Weights of a small mixture-of-experts language model, trained from scratch on English Wikipedia: 5560 steps.
Below are experts of layer 2 (counted from 0) of a mixture-of-experts language model. Rows are named router (the router's row for the expert), down (a neuron's output weights, with its number) and show model dimensions 0-191. Each number is 200 + 40 x the weight over its row's rms, rounded and kept within 0 to 999.
Before each expert's rows: "raises" lists some tokens whose logits its average output raises strongly, later layers aside. This comes from a sample of Wikipedia text that the model never trained on.

# expert 7
raises: " cover", "–", " /"
router,153,150,164,146,166,241,148,150,160,220,243,242,232,238,154,185,171,211,235,153,185,166,250,227,254,172,210,249,249,189,173,168,142,185,214,235,159,252,236,166,144,245,163,160,243,231,237,168,150,249,164,207,227,239,156,141,229,146,159,169,154,252,167,159,159,156,230,240,154,177,216,156,220,195,162,156,242,154,232,167,209,232,248,199,146,238,176,250,239,249,210,206,221,255,147,141,153,158,243,252,244,175,254,140,179,238,172,163,239,249,153,144,224,148,162,235,236,250,183,181,147,150,160,252,221,144,218,192,140,258,249,145,263,177,160,180,161,238,156,138,173,220,202,165,247,241,210,152,144,148,167,164,230,239,205,143,174,234,139,159,171,214,228,176,158,160,148,142,213,206,148,231,260,217,148,213,196,198,155,249,170,250,244,153,165,208,159,253,157,248,153,147
down6,208,211,117,171,222,201,167,185,234,232,93,197,225,224,169,264,123,207,182,162,216,248,181,214,239,104,151,245,206,142,149,208,193,236,251,79,145,195,136,217,257,298,229,148,234,177,271,198,260,212,206,153,170,196,200,225,213,195,148,212,141,239,247,280,252,169,176,266,199,213,158,162,222,129,120,210,155,190,297,113,144,178,218,229,191,239,247,193,210,210,226,139,183,170,268,244,162,174,186,246,203,193,147,183,250,219,215,258,142,208,260,167,285,203,205,178,154,203,115,225,173,194,177,203,226,223,217,182,195,216,170,173,168,201,211,180,214,173,185,198,159,228,173,213,159,193,201,213,156,152,185,216,218,236,228,178,161,161,202,259,211,222,263,182,168,210,150,211,199,189,244,156,167,241,272,223,156,217,159,178,265,158,259,179,181,248,233,223,166,182,198,185
down7,218,134,146,149,184,209,240,216,209,254,237,213,225,262,185,245,230,260,184,236,147,175,233,178,152,230,266,272,164,209,168,180,163,143,228,204,166,208,210,230,259,216,216,181,168,201,211,199,155,181,270,245,164,200,254,232,155,167,185,261,169,111,188,105,207,132,207,207,140,133,240,194,211,247,197,196,226,206,248,147,238,164,197,212,171,199,231,249,256,248,175,212,106,202,199,192,206,246,225,206,243,176,189,141,233,201,280,177,232,200,235,203,202,201,143,194,197,238,221,213,302,187,175,178,164,227,192,177,237,213,209,102,151,166,158,209,207,177,120,233,115,173,198,192,201,166,202,166,233,166,274,186,235,187,144,202,229,207,289,169,126,193,228,228,185,230,243,231,196,229,208,200,158,235,193,177,227,274,187,213,223,209,211,227,138,209,205,203,260,178,136,33
down8,178,206,173,159,207,104,253,208,230,215,223,187,211,220,272,279,143,221,260,182,125,235,227,213,252,183,146,270,230,188,289,246,235,191,160,190,194,195,266,134,208,227,200,241,194,253,283,178,174,226,248,129,133,263,165,260,213,252,247,236,215,179,236,238,234,204,272,218,248,272,225,199,154,176,187,197,224,165,200,275,163,222,233,180,194,142,209,189,113,237,175,202,173,213,207,205,206,183,206,168,138,123,225,217,175,195,214,227,165,194,188,256,246,199,168,167,246,203,244,158,209,160,153,181,130,74,137,201,188,164,226,180,189,201,202,242,175,250,145,204,217,171,207,194,220,183,202,143,173,240,162,213,186,280,233,221,205,182,220,116,185,193,169,125,239,198,171,240,176,191,132,187,225,185,215,113,207,200,222,183,247,184,185,272,126,167,247,204,212,162,198,272
down9,233,240,218,200,206,248,174,258,232,193,143,134,229,99,180,230,216,198,180,143,189,185,169,158,194,272,222,249,137,198,207,100,225,231,232,153,117,227,152,147,205,209,207,219,265,216,182,227,193,145,197,245,162,242,218,200,253,166,184,239,290,242,223,153,205,161,166,201,186,287,263,140,166,227,197,191,275,262,156,183,156,284,229,131,173,210,188,215,208,60,257,161,215,175,182,216,218,229,169,142,200,169,225,236,196,186,204,176,196,189,174,196,189,194,239,160,193,169,284,159,188,192,206,211,168,158,160,150,256,172,183,141,154,176,170,242,220,209,255,164,144,170,230,193,199,133,90,156,164,172,191,176,220,217,231,151,157,236,242,233,227,232,249,189,203,252,216,154,247,175,150,182,210,229,235,142,189,260,199,239,234,257,171,244,178,155,191,204,154,228,180,216
down10,111,204,169,176,130,236,189,228,163,146,161,207,201,204,204,144,118,239,242,250,180,165,159,165,233,231,131,114,235,211,195,131,178,216,167,250,249,210,227,213,284,184,213,297,170,226,219,230,143,153,129,163,166,167,209,262,267,245,238,193,194,168,159,153,222,259,219,161,261,95,236,174,216,201,173,220,174,113,227,181,225,193,221,267,259,224,230,194,290,164,228,215,193,247,222,194,194,248,186,181,231,228,164,163,194,198,166,235,195,120,180,222,193,226,146,184,217,184,147,145,217,187,208,209,209,189,196,187,218,158,237,145,194,214,240,195,142,164,168,271,238,160,200,171,160,160,263,166,218,180,247,155,216,222,250,244,156,259,225,216,253,258,199,186,252,184,200,250,192,206,234,170,211,191,279,227,192,241,245,243,219,225,212,145,277,160,230,166,139,267,189,138
down11,202,191,210,149,263,140,184,124,177,188,238,203,196,227,203,189,216,155,266,223,204,130,178,209,236,217,245,181,191,239,192,211,206,188,151,137,203,170,204,211,173,213,164,213,93,214,181,204,166,196,252,218,201,265,253,188,228,169,253,314,142,202,164,205,194,303,240,206,133,202,243,190,174,131,171,250,205,202,175,216,210,200,189,252,196,163,216,132,155,236,196,142,180,198,275,194,155,229,266,229,243,188,186,248,189,282,129,248,181,229,156,214,226,124,204,218,263,147,127,228,212,261,239,214,192,221,170,262,176,224,137,131,266,252,149,149,229,169,231,214,164,193,229,202,239,158,135,228,231,252,247,126,228,260,201,231,285,180,174,191,163,134,199,245,151,254,260,196,254,225,184,166,207,176,184,227,140,234,126,187,186,247,215,174,179,158,190,159,219,213,223,183
down12,237,168,190,195,236,207,160,249,244,86,243,156,201,187,206,148,246,144,175,197,216,213,152,171,235,220,203,177,167,241,222,153,187,221,168,278,237,189,233,123,239,116,208,191,194,158,194,187,160,220,179,241,181,193,220,229,153,258,200,184,163,192,146,180,274,190,233,169,245,207,172,210,125,221,238,154,229,171,271,78,229,245,232,195,183,187,237,262,257,199,292,221,240,195,145,224,248,168,127,173,165,214,248,241,213,203,245,134,208,175,241,154,185,207,237,208,253,273,152,236,223,193,211,213,164,237,213,243,163,195,191,293,172,237,203,248,157,207,118,195,216,214,184,188,161,240,181,232,167,146,216,208,269,201,181,241,297,220,245,216,190,179,251,155,183,200,179,192,230,192,259,211,247,187,226,104,277,189,270,203,210,137,132,189,213,245,162,181,208,134,188,228
down13,211,197,225,162,186,205,196,208,213,295,298,242,158,173,236,282,184,206,181,170,221,234,168,179,235,203,222,241,196,204,181,164,150,202,150,227,136,246,174,185,201,253,234,198,178,123,235,212,164,165,294,255,252,233,184,154,180,216,164,265,223,212,193,190,137,231,139,172,205,276,143,183,172,197,228,211,191,158,199,245,136,133,210,229,152,205,198,227,261,266,190,193,221,241,136,169,180,196,145,225,180,224,166,257,150,238,210,231,244,223,150,173,129,191,185,170,138,178,159,225,208,292,213,231,209,176,208,168,152,206,230,243,243,237,107,218,168,197,236,164,206,173,168,234,213,128,113,204,257,163,128,198,190,206,162,307,147,171,178,179,232,138,239,228,265,177,194,249,142,140,178,144,237,189,247,235,173,229,180,200,235,190,192,234,215,205,164,242,225,188,168,305
down14,257,147,244,164,220,196,236,170,329,224,203,148,198,223,206,172,163,195,244,236,210,177,194,125,191,205,143,196,145,174,259,214,205,224,203,263,161,226,122,192,164,214,148,227,220,171,210,171,151,250,130,218,206,252,215,257,240,161,180,141,197,173,297,231,211,244,226,224,207,223,182,200,232,201,249,196,201,191,207,233,181,261,174,262,275,264,200,136,146,143,212,246,191,202,192,143,268,174,202,255,202,187,241,254,225,271,148,217,194,219,255,194,205,182,212,239,159,141,229,184,160,275,230,169,199,151,175,195,258,176,193,182,147,274,102,217,223,222,217,172,260,249,225,305,119,194,168,261,169,232,230,188,154,241,204,146,196,231,135,138,181,251,208,259,215,221,268,224,172,216,187,185,207,209,191,192,180,324,229,206,193,238,178,209,231,228,184,215,237,182,190,197
down15,225,232,131,251,130,234,198,165,232,178,270,172,214,220,185,174,186,223,217,273,229,151,210,178,217,172,223,173,189,238,221,246,145,97,223,258,171,193,231,254,227,220,208,231,141,165,158,229,164,167,207,184,180,198,197,212,213,215,219,126,244,155,92,98,206,261,231,222,132,177,199,186,188,220,191,159,166,201,215,199,228,161,262,177,185,188,218,281,152,166,181,220,181,215,209,217,138,218,192,231,248,207,243,127,152,256,182,279,190,291,213,215,230,253,176,274,125,307,265,204,150,217,149,181,231,242,177,233,209,225,189,205,208,145,125,190,219,195,177,236,202,273,199,174,208,191,164,136,211,235,290,177,246,242,177,142,139,255,205,233,200,229,212,225,159,226,279,169,212,164,185,183,167,206,238,212,281,252,169,185,210,224,248,146,206,143,224,229,203,176,199,237
down16,212,216,251,140,213,267,120,266,203,259,187,255,167,164,279,234,254,224,231,208,134,186,166,160,205,197,147,199,204,238,263,222,198,323,202,239,159,240,169,172,210,202,193,105,227,200,203,209,179,219,209,203,227,195,138,233,205,257,186,189,202,156,204,214,234,219,201,188,233,186,167,187,161,224,148,128,227,158,165,210,140,105,175,205,165,142,160,187,232,168,217,235,179,191,241,256,179,183,244,288,193,137,190,209,203,232,157,289,263,162,226,193,263,163,256,231,224,169,219,288,185,195,287,228,154,122,234,177,205,162,138,225,185,179,140,220,237,220,232,196,234,217,171,227,110,212,185,194,156,174,122,185,192,212,205,216,168,136,161,79,202,186,212,178,183,229,230,162,279,204,193,191,172,236,222,157,175,261,190,280,238,171,216,192,214,235,169,192,168,167,196,203

# expert 24
raises: "ğ", "quez", " Films", "atics"
router,151,145,137,146,162,246,141,152,172,221,248,239,234,242,159,182,164,213,243,149,182,180,245,229,261,164,205,250,249,188,171,168,148,188,216,230,156,250,239,163,145,246,162,163,243,235,241,168,148,247,174,208,225,237,153,146,224,149,167,170,157,253,167,156,167,163,233,244,164,171,229,149,229,197,165,157,238,163,228,171,215,237,245,186,151,240,179,248,241,246,205,202,225,256,150,136,160,169,248,251,249,179,251,137,179,243,175,162,242,244,157,146,224,148,165,239,229,247,183,183,150,154,149,250,218,144,212,190,148,259,258,149,245,179,154,173,164,245,163,139,168,218,208,159,247,239,212,147,152,145,165,154,236,234,202,149,169,236,137,174,176,212,228,171,161,152,152,145,208,211,149,226,261,222,146,218,204,199,148,249,178,258,244,152,163,211,167,255,162,241,154,142
down6,197,196,225,167,200,157,124,144,241,187,210,156,217,171,151,185,150,210,162,242,156,198,235,205,170,200,142,234,246,150,195,205,144,163,193,126,156,174,165,250,228,200,209,195,262,195,171,190,162,118,259,171,119,178,202,246,200,232,269,234,210,208,115,229,218,251,259,255,289,201,196,281,218,193,176,185,191,240,253,235,218,195,201,233,284,188,252,156,195,203,273,191,255,268,203,209,237,277,176,183,187,238,201,141,233,193,178,193,151,126,267,208,212,206,190,211,168,179,208,207,144,260,216,197,182,286,248,192,142,183,168,179,147,137,220,187,145,121,178,212,255,133,254,246,224,164,187,175,181,197,204,209,157,135,291,271,221,217,189,198,187,205,145,149,177,245,209,212,182,218,191,147,111,186,225,181,218,135,161,164,241,198,270,261,200,165,215,205,240,250,241,168
down7,193,202,155,296,186,198,232,231,171,224,208,202,295,261,234,249,178,240,224,224,217,204,130,169,231,212,204,144,170,195,155,184,155,181,173,173,124,210,156,225,142,181,238,181,221,264,173,190,186,181,121,195,263,210,217,64,225,166,150,202,188,241,238,165,199,203,252,204,203,132,144,130,281,169,188,208,130,210,125,244,169,211,200,275,181,247,282,195,221,214,171,180,252,194,248,182,151,254,241,238,157,187,191,172,198,229,205,162,218,191,165,203,190,261,216,239,232,220,210,116,175,186,185,195,167,199,231,148,240,154,244,166,216,275,226,155,150,257,167,175,199,248,181,187,218,176,213,178,250,245,120,233,149,194,178,217,205,214,123,188,176,199,244,186,176,261,165,244,231,220,164,197,231,235,167,254,208,196,246,119,300,131,191,179,160,206,254,202,181,143,229,248
down8,165,163,131,180,197,241,184,207,230,193,164,206,238,246,219,167,162,200,162,193,211,194,191,143,194,227,179,291,198,144,208,160,198,228,198,220,220,193,110,225,297,178,198,334,223,174,190,169,194,290,177,192,236,265,212,182,252,159,243,214,165,195,243,220,238,260,163,132,270,150,219,204,193,210,211,177,275,194,206,301,271,195,197,170,216,162,264,177,236,186,169,158,192,190,111,231,246,197,213,193,227,129,166,175,246,190,135,167,226,215,183,187,192,192,142,188,168,164,194,126,240,256,180,128,202,136,235,222,163,199,200,190,169,227,230,148,211,210,218,261,240,171,255,214,183,201,124,227,193,156,160,197,195,207,194,143,244,167,297,219,185,259,269,167,212,210,210,241,123,235,143,161,186,214,186,113,178,141,222,188,184,180,145,192,251,198,130,189,271,175,205,206
down9,89,218,212,226,253,154,159,218,158,177,172,203,206,205,224,160,178,126,142,151,201,189,166,231,171,175,193,211,254,177,151,225,193,157,196,238,241,231,219,198,235,134,168,243,180,242,269,230,230,199,185,222,175,188,203,167,216,193,213,229,174,189,201,205,223,189,161,189,146,114,187,165,168,253,167,188,201,192,234,260,178,162,225,199,190,229,187,176,180,183,94,169,193,217,150,115,240,114,197,150,210,219,255,226,223,211,174,170,233,100,231,148,244,167,212,194,265,155,220,179,241,137,214,228,141,181,213,216,232,216,256,205,199,255,134,241,240,286,166,177,179,189,181,218,237,233,271,160,186,246,167,197,197,264,228,184,186,257,192,158,208,145,189,276,134,144,248,205,181,233,313,184,210,208,175,276,209,108,231,182,245,175,224,136,196,171,146,118,254,214,198,287
down10,169,255,193,201,201,201,233,190,233,291,185,219,176,184,224,196,176,227,238,206,281,184,175,241,133,244,232,261,276,237,214,188,175,166,171,201,97,195,197,134,198,261,225,202,198,177,154,177,167,223,248,205,143,142,149,202,258,226,270,218,184,192,235,215,173,193,182,207,211,189,231,176,219,108,187,206,244,195,180,185,194,202,159,203,138,249,221,205,203,203,237,233,234,171,114,197,251,261,173,243,211,206,242,174,270,190,316,182,175,234,179,231,145,230,195,126,293,179,164,182,186,167,242,230,187,194,181,206,150,237,226,150,126,155,206,142,274,250,220,247,300,236,172,174,209,192,184,163,201,213,197,280,179,202,184,240,303,274,279,159,139,162,190,183,215,223,228,210,195,220,177,164,218,219,253,215,226,177,159,208,103,199,250,183,178,142,233,203,192,267,168,143
down11,208,172,186,127,183,201,219,190,229,99,291,194,251,182,273,143,113,187,224,214,195,169,233,232,157,182,197,230,217,107,135,176,206,222,201,194,258,226,198,170,213,271,194,201,202,85,183,216,149,162,179,170,204,287,241,159,186,179,182,211,220,227,232,223,184,215,170,218,168,189,268,151,242,209,150,196,238,268,188,212,184,168,186,252,237,162,123,194,252,216,199,235,206,214,272,196,204,249,304,137,191,120,192,159,258,224,201,225,156,240,275,205,243,196,182,196,216,179,235,224,273,132,153,204,216,273,212,167,252,168,201,228,151,273,248,280,179,197,183,181,181,185,173,175,254,137,306,185,151,222,204,217,175,158,215,220,112,205,180,218,203,202,149,196,164,258,238,225,236,213,195,202,236,186,200,271,183,169,153,185,255,198,204,192,168,214,258,246,222,213,241,190
down12,224,286,187,232,173,130,252,194,220,168,316,233,141,255,190,196,210,173,161,239,191,215,242,236,201,265,141,254,257,206,161,154,242,223,168,195,240,202,241,170,203,213,154,231,183,197,259,190,177,212,229,145,269,229,171,134,210,230,155,215,221,230,266,253,192,160,258,253,246,213,219,164,213,280,185,191,211,200,125,289,264,194,189,165,182,210,221,209,200,219,176,178,247,230,114,239,181,212,206,211,172,213,191,231,176,257,203,233,217,179,186,230,214,145,183,226,238,228,193,204,174,154,283,237,210,173,189,208,195,219,225,206,252,212,154,160,211,131,293,293,273,195,168,243,232,182,109,225,145,140,230,196,140,180,201,214,209,251,171,238,238,200,217,189,165,183,163,208,112,203,184,212,219,235,240,187,227,136,128,229,171,189,201,186,244,252,181,272,217,279,224,298
down13,243,176,228,227,236,240,217,276,222,197,279,201,198,220,215,159,205,250,228,297,272,204,168,137,120,297,285,230,198,199,264,167,200,220,178,185,187,214,208,162,154,149,144,158,133,228,171,230,168,199,242,213,168,205,177,186,282,197,247,183,179,216,230,204,202,222,185,177,117,245,221,186,190,230,270,217,174,180,211,190,212,177,127,250,199,179,344,189,164,198,143,234,244,228,184,153,151,224,200,264,180,155,161,160,222,152,226,153,183,212,209,116,227,182,163,248,220,293,258,184,207,176,170,128,180,169,221,164,199,221,201,190,262,234,178,254,271,215,222,244,208,244,212,197,179,227,175,200,186,166,171,216,209,203,161,190,203,156,207,183,131,157,146,279,174,218,149,175,155,173,214,188,237,220,200,254,272,209,209,154,245,186,151,114,185,175,108,203,182,204,190,149
down14,184,293,222,227,221,135,299,195,136,229,140,217,193,218,192,199,252,259,275,283,179,160,186,235,125,176,265,223,222,202,208,156,205,251,196,210,202,160,95,172,175,232,255,160,225,195,114,251,238,205,201,202,263,204,252,204,258,250,231,143,219,136,231,209,202,148,198,149,264,236,229,173,162,158,223,248,196,209,160,256,210,254,281,261,127,205,212,207,221,220,201,176,140,208,141,218,192,182,241,236,230,213,210,277,141,262,200,116,182,204,224,243,155,189,224,220,179,257,196,203,176,267,210,194,175,233,253,162,182,198,175,282,199,185,242,244,255,248,233,219,196,227,287,238,181,139,229,214,121,262,196,223,162,242,220,174,115,148,209,194,177,189,208,249,240,152,195,175,205,207,242,166,210,190,213,167,214,218,229,202,244,214,177,170,177,178,248,239,163,184,245,215
down15,253,223,130,289,205,173,167,134,277,264,250,184,185,189,210,156,184,259,170,176,137,196,266,231,175,201,239,184,243,179,207,177,223,209,240,201,121,175,229,180,141,237,224,175,185,159,215,194,241,251,216,161,252,127,242,200,223,168,173,220,191,225,178,214,194,198,298,160,231,199,187,182,228,217,173,186,214,190,222,193,191,224,255,182,159,133,246,125,167,247,119,237,174,227,199,191,204,196,187,238,252,202,157,261,193,173,171,189,248,154,251,236,229,218,234,296,130,208,156,191,174,245,230,228,224,216,222,224,132,206,179,268,183,183,209,132,228,228,81,221,178,209,154,165,178,176,195,147,235,134,166,242,235,163,207,167,131,176,133,219,172,225,197,172,167,249,166,248,187,183,160,204,248,225,197,154,248,242,147,295,224,252,258,150,135,235,127,247,189,167,257,220
down16,256,193,219,191,192,197,93,192,139,235,201,195,165,244,232,224,211,113,291,237,233,157,215,164,151,202,189,209,171,232,155,282,170,184,125,196,214,233,184,210,165,166,243,206,188,210,193,265,215,175,247,175,261,223,186,197,143,176,163,189,256,247,210,187,200,272,124,169,222,163,176,231,185,211,238,252,247,215,158,263,165,237,186,164,222,182,224,228,204,229,162,179,188,218,173,231,146,199,225,205,206,190,163,129,181,312,245,194,207,286,157,250,137,213,105,225,154,176,114,166,223,219,192,178,257,254,198,210,196,217,242,194,267,174,194,218,214,235,230,162,174,278,182,183,197,170,226,196,237,200,275,184,257,207,175,248,116,228,143,194,256,157,205,233,239,225,208,236,217,183,237,243,305,181,209,248,230,129,199,250,230,188,168,219,151,179,278,261,145,185,202,146

# expert 36
raises: " scenes", " doorway", "inner"
router,142,147,152,145,163,241,155,156,162,221,232,245,235,243,153,175,165,217,244,158,179,171,246,228,255,170,207,250,250,197,177,168,143,189,209,240,155,249,237,161,135,244,163,166,245,235,239,169,151,247,177,214,215,237,155,152,226,150,163,171,155,249,166,152,163,152,225,244,160,177,218,144,218,195,157,155,240,161,236,170,216,239,244,192,147,239,179,249,242,255,211,200,225,256,148,140,158,168,251,242,245,179,251,138,177,240,174,161,244,248,162,143,222,147,162,240,236,251,185,186,151,148,149,250,217,145,215,188,149,256,257,146,254,176,149,177,157,241,156,140,170,226,210,163,248,240,199,146,157,153,162,157,234,240,200,150,163,242,146,163,174,210,229,167,161,160,145,143,211,212,153,225,260,221,149,218,201,207,152,249,177,256,243,156,160,214,166,247,165,249,156,152
down6,251,199,175,220,198,181,255,141,267,226,161,242,255,217,140,188,212,255,250,209,157,215,179,179,164,258,188,208,227,256,211,102,243,235,186,134,260,197,184,285,122,211,271,198,222,283,172,206,215,191,203,183,229,236,266,210,178,212,169,236,208,181,209,210,167,256,211,197,175,154,252,161,176,193,239,177,225,209,150,175,210,248,224,183,222,141,203,74,153,157,217,211,225,238,226,216,143,162,218,200,254,214,193,205,189,254,205,220,138,156,169,149,231,158,199,171,170,159,224,134,169,259,193,252,183,253,200,199,218,261,171,149,286,229,183,227,211,216,147,201,261,221,165,222,258,268,217,179,212,188,226,159,197,281,200,166,198,224,230,166,248,223,265,182,147,136,234,131,214,183,243,284,173,228,200,202,254,261,220,253,196,159,280,216,289,206,141,229,226,178,237,257
down7,247,227,157,275,256,247,211,246,234,205,166,266,253,274,183,123,173,228,249,210,221,196,211,208,202,196,185,204,258,158,208,270,85,190,203,176,224,220,285,175,173,211,228,151,282,235,125,204,185,224,236,197,151,111,241,292,279,246,168,218,195,177,161,245,124,156,255,113,182,232,167,183,229,186,181,220,194,134,207,171,248,168,198,215,191,171,257,196,153,164,195,219,166,203,179,225,206,199,217,195,160,177,235,200,213,206,143,187,171,212,199,226,193,153,175,215,162,208,86,203,275,214,208,197,205,173,179,162,184,164,150,225,180,193,223,251,159,161,117,155,256,173,232,165,186,103,243,183,172,193,157,201,256,263,258,223,121,149,173,184,162,222,174,238,193,186,212,233,165,187,141,190,189,265,175,191,228,216,194,196,249,249,212,252,185,151,152,139,213,244,239,179
down8,208,193,181,179,220,180,223,180,173,177,164,248,201,244,204,230,190,239,206,180,202,220,231,181,248,266,210,231,241,223,179,196,216,266,223,230,188,271,184,166,239,155,120,242,226,221,270,223,225,162,171,226,209,175,172,207,189,227,276,203,170,190,196,220,217,140,203,79,157,147,187,196,231,111,195,182,241,239,192,198,237,186,209,223,206,142,190,151,288,208,198,224,287,173,178,203,169,202,179,232,171,144,189,189,222,170,169,151,213,103,172,212,184,209,193,179,176,177,186,229,223,128,250,236,272,219,193,154,185,214,303,252,195,194,143,207,192,163,279,165,162,167,235,175,226,192,163,228,153,183,183,193,212,257,103,283,232,238,183,238,171,224,158,150,134,157,272,182,225,116,206,259,158,164,249,248,214,180,216,206,81,238,195,224,203,191,267,152,267,111,153,170
down9,203,193,234,200,157,253,225,186,193,165,278,231,167,241,231,133,227,203,187,208,252,135,209,178,201,182,216,212,181,187,171,234,197,214,205,191,149,188,180,249,119,162,209,154,187,206,208,190,219,228,201,150,113,160,210,262,193,257,233,177,195,253,259,206,149,189,175,189,158,147,204,183,208,223,178,212,237,211,190,155,197,220,226,157,209,202,238,255,198,177,232,256,255,186,220,127,201,174,148,181,241,167,155,160,215,219,217,118,334,209,192,157,197,219,136,191,202,228,210,218,219,181,262,156,281,211,182,274,235,189,250,200,132,231,205,138,146,158,235,257,165,223,191,246,202,216,127,192,195,132,292,187,142,212,214,254,251,247,294,177,147,219,254,178,209,277,113,186,264,196,309,170,183,182,245,279,169,248,183,180,179,226,177,243,163,141,176,216,187,138,234,215
down10,179,194,252,172,225,207,186,276,253,231,241,191,187,224,233,161,181,189,257,100,197,228,273,171,262,123,224,184,161,221,131,204,228,157,191,183,252,117,238,210,176,133,213,223,240,137,241,149,258,178,180,237,177,210,209,232,207,239,196,228,223,129,207,239,259,217,189,174,193,127,186,222,198,178,169,193,156,193,257,217,142,196,192,187,228,260,208,238,147,200,237,180,185,136,168,167,170,210,201,137,174,172,316,169,227,169,246,209,166,171,193,122,132,210,234,228,210,219,213,247,198,190,254,180,256,152,161,295,158,238,225,196,242,161,207,254,174,179,217,189,180,179,213,154,144,203,162,162,224,221,218,207,211,137,194,161,268,152,189,193,135,176,231,119,349,244,185,195,184,192,228,193,217,162,216,138,247,159,254,220,155,262,169,157,186,210,168,230,180,188,279,202
down11,207,212,129,219,210,167,141,201,211,220,220,128,235,233,236,188,251,187,150,199,245,274,215,128,190,225,210,179,146,140,164,174,136,260,248,189,240,177,145,204,137,223,190,173,153,198,193,253,174,203,129,163,128,163,231,169,218,213,169,153,240,196,146,166,202,203,191,181,165,169,219,214,272,235,177,234,242,217,233,257,268,217,275,254,176,166,187,268,152,193,221,252,177,187,176,239,202,196,201,214,162,215,182,246,184,190,278,195,209,231,247,114,171,127,216,172,190,183,145,231,139,215,222,232,116,130,182,168,204,236,228,155,163,196,236,206,208,185,178,205,116,157,216,195,161,218,262,294,177,222,125,259,283,224,173,235,118,205,190,296,239,166,215,187,207,223,215,123,258,209,190,205,227,128,181,205,190,167,182,217,174,228,159,240,296,150,202,174,174,253,157,196
down12,195,170,224,223,139,150,172,237,231,155,120,276,150,130,194,214,178,128,178,177,185,281,329,260,220,142,168,223,117,182,266,186,210,213,252,217,216,184,194,201,220,222,210,158,290,158,203,143,140,198,195,173,207,249,217,208,120,176,177,232,244,172,202,203,228,214,176,212,163,220,265,170,209,229,191,232,236,154,274,201,209,248,141,191,213,275,198,140,180,206,191,187,193,158,126,186,249,208,235,183,195,213,309,217,173,153,153,244,226,167,147,131,227,204,286,259,173,162,183,150,160,140,213,174,208,215,200,218,225,211,235,191,144,178,223,188,170,219,212,239,212,130,213,220,194,124,247,214,198,254,218,265,206,203,208,219,201,194,203,244,188,232,241,180,229,122,193,220,210,265,166,218,243,159,287,199,243,162,212,273,262,217,188,186,263,201,163,215,189,196,228,277
down13,223,142,189,174,210,244,207,204,189,158,224,190,213,157,170,252,210,181,155,226,152,162,205,158,197,233,235,194,221,282,174,127,201,140,175,186,225,204,185,255,191,188,274,159,251,227,92,171,202,256,151,210,198,185,161,230,229,173,184,188,171,190,182,237,173,113,222,207,237,183,127,262,286,214,164,201,158,213,202,191,201,235,216,162,159,225,253,214,141,238,226,257,157,267,263,194,200,193,304,260,214,239,232,169,213,144,233,170,240,179,154,256,140,217,196,142,203,234,222,149,250,202,213,208,163,254,151,190,242,259,253,152,204,237,212,176,200,123,182,192,257,198,97,207,289,201,203,157,190,218,191,260,160,159,180,203,239,240,216,160,189,197,211,200,175,230,243,138,242,187,167,232,269,121,106,155,140,190,192,228,96,214,154,180,243,238,197,163,161,198,180,180
down14,249,262,198,170,209,140,178,147,232,260,200,164,236,253,197,328,172,248,181,110,172,160,202,215,237,150,231,136,120,224,236,169,139,248,138,186,164,176,264,262,182,225,183,214,193,293,199,238,232,204,238,143,180,200,156,198,196,190,206,160,160,166,258,209,142,141,260,128,279,196,159,230,223,220,166,189,230,166,239,236,252,204,203,175,203,130,201,194,151,255,213,162,176,177,170,185,144,274,209,227,219,120,181,221,235,201,199,241,226,174,142,211,150,191,163,139,232,157,229,206,210,251,217,183,178,172,209,149,183,192,236,192,210,181,208,221,190,205,252,213,227,297,260,148,222,157,194,255,181,153,152,225,247,186,212,206,165,194,208,216,160,207,239,290,135,198,247,187,157,246,172,243,126,232,233,236,254,203,214,205,229,238,166,219,148,134,216,167,150,165,258,237
down15,181,191,207,228,125,219,157,208,141,212,147,140,249,248,124,108,237,194,222,232,286,225,174,248,209,197,176,199,194,169,186,167,142,231,232,247,146,111,310,182,175,229,244,254,179,210,162,121,263,181,181,182,298,217,244,264,217,134,177,192,226,146,260,278,109,223,226,224,186,167,150,230,214,182,249,168,212,217,198,152,181,208,208,164,242,179,219,227,171,220,217,147,170,222,166,208,193,207,192,222,201,246,196,237,172,219,176,190,113,201,118,178,233,249,123,161,192,180,158,150,172,122,168,237,164,171,162,222,165,221,265,223,239,236,177,151,170,227,158,187,164,240,289,221,190,231,189,178,201,199,190,195,239,150,176,247,219,155,180,213,215,271,277,195,203,198,198,184,222,186,211,202,198,182,95,282,143,190,217,168,164,201,183,170,251,184,241,152,187,190,215,196
down16,186,164,254,131,171,169,222,181,263,80,187,204,177,187,203,189,245,189,192,287,222,232,114,188,181,199,195,159,273,157,196,236,245,232,248,138,197,185,256,196,221,160,192,275,229,209,326,201,214,253,166,146,149,266,129,102,153,184,195,184,196,245,228,227,165,158,161,176,206,133,118,219,212,227,187,233,179,155,271,212,263,251,161,212,224,173,258,150,197,228,255,194,159,230,197,150,187,261,225,178,253,176,195,165,285,192,228,230,138,214,245,168,162,194,192,242,132,175,240,186,181,134,186,218,195,189,200,183,265,199,158,216,247,132,185,199,153,192,146,211,198,223,217,124,200,199,254,139,149,201,204,168,242,199,212,203,288,228,184,237,225,181,159,217,199,213,192,229,267,192,244,257,206,205,223,159,147,183,197,208,149,195,182,223,229,196,217,283,241,233,175,215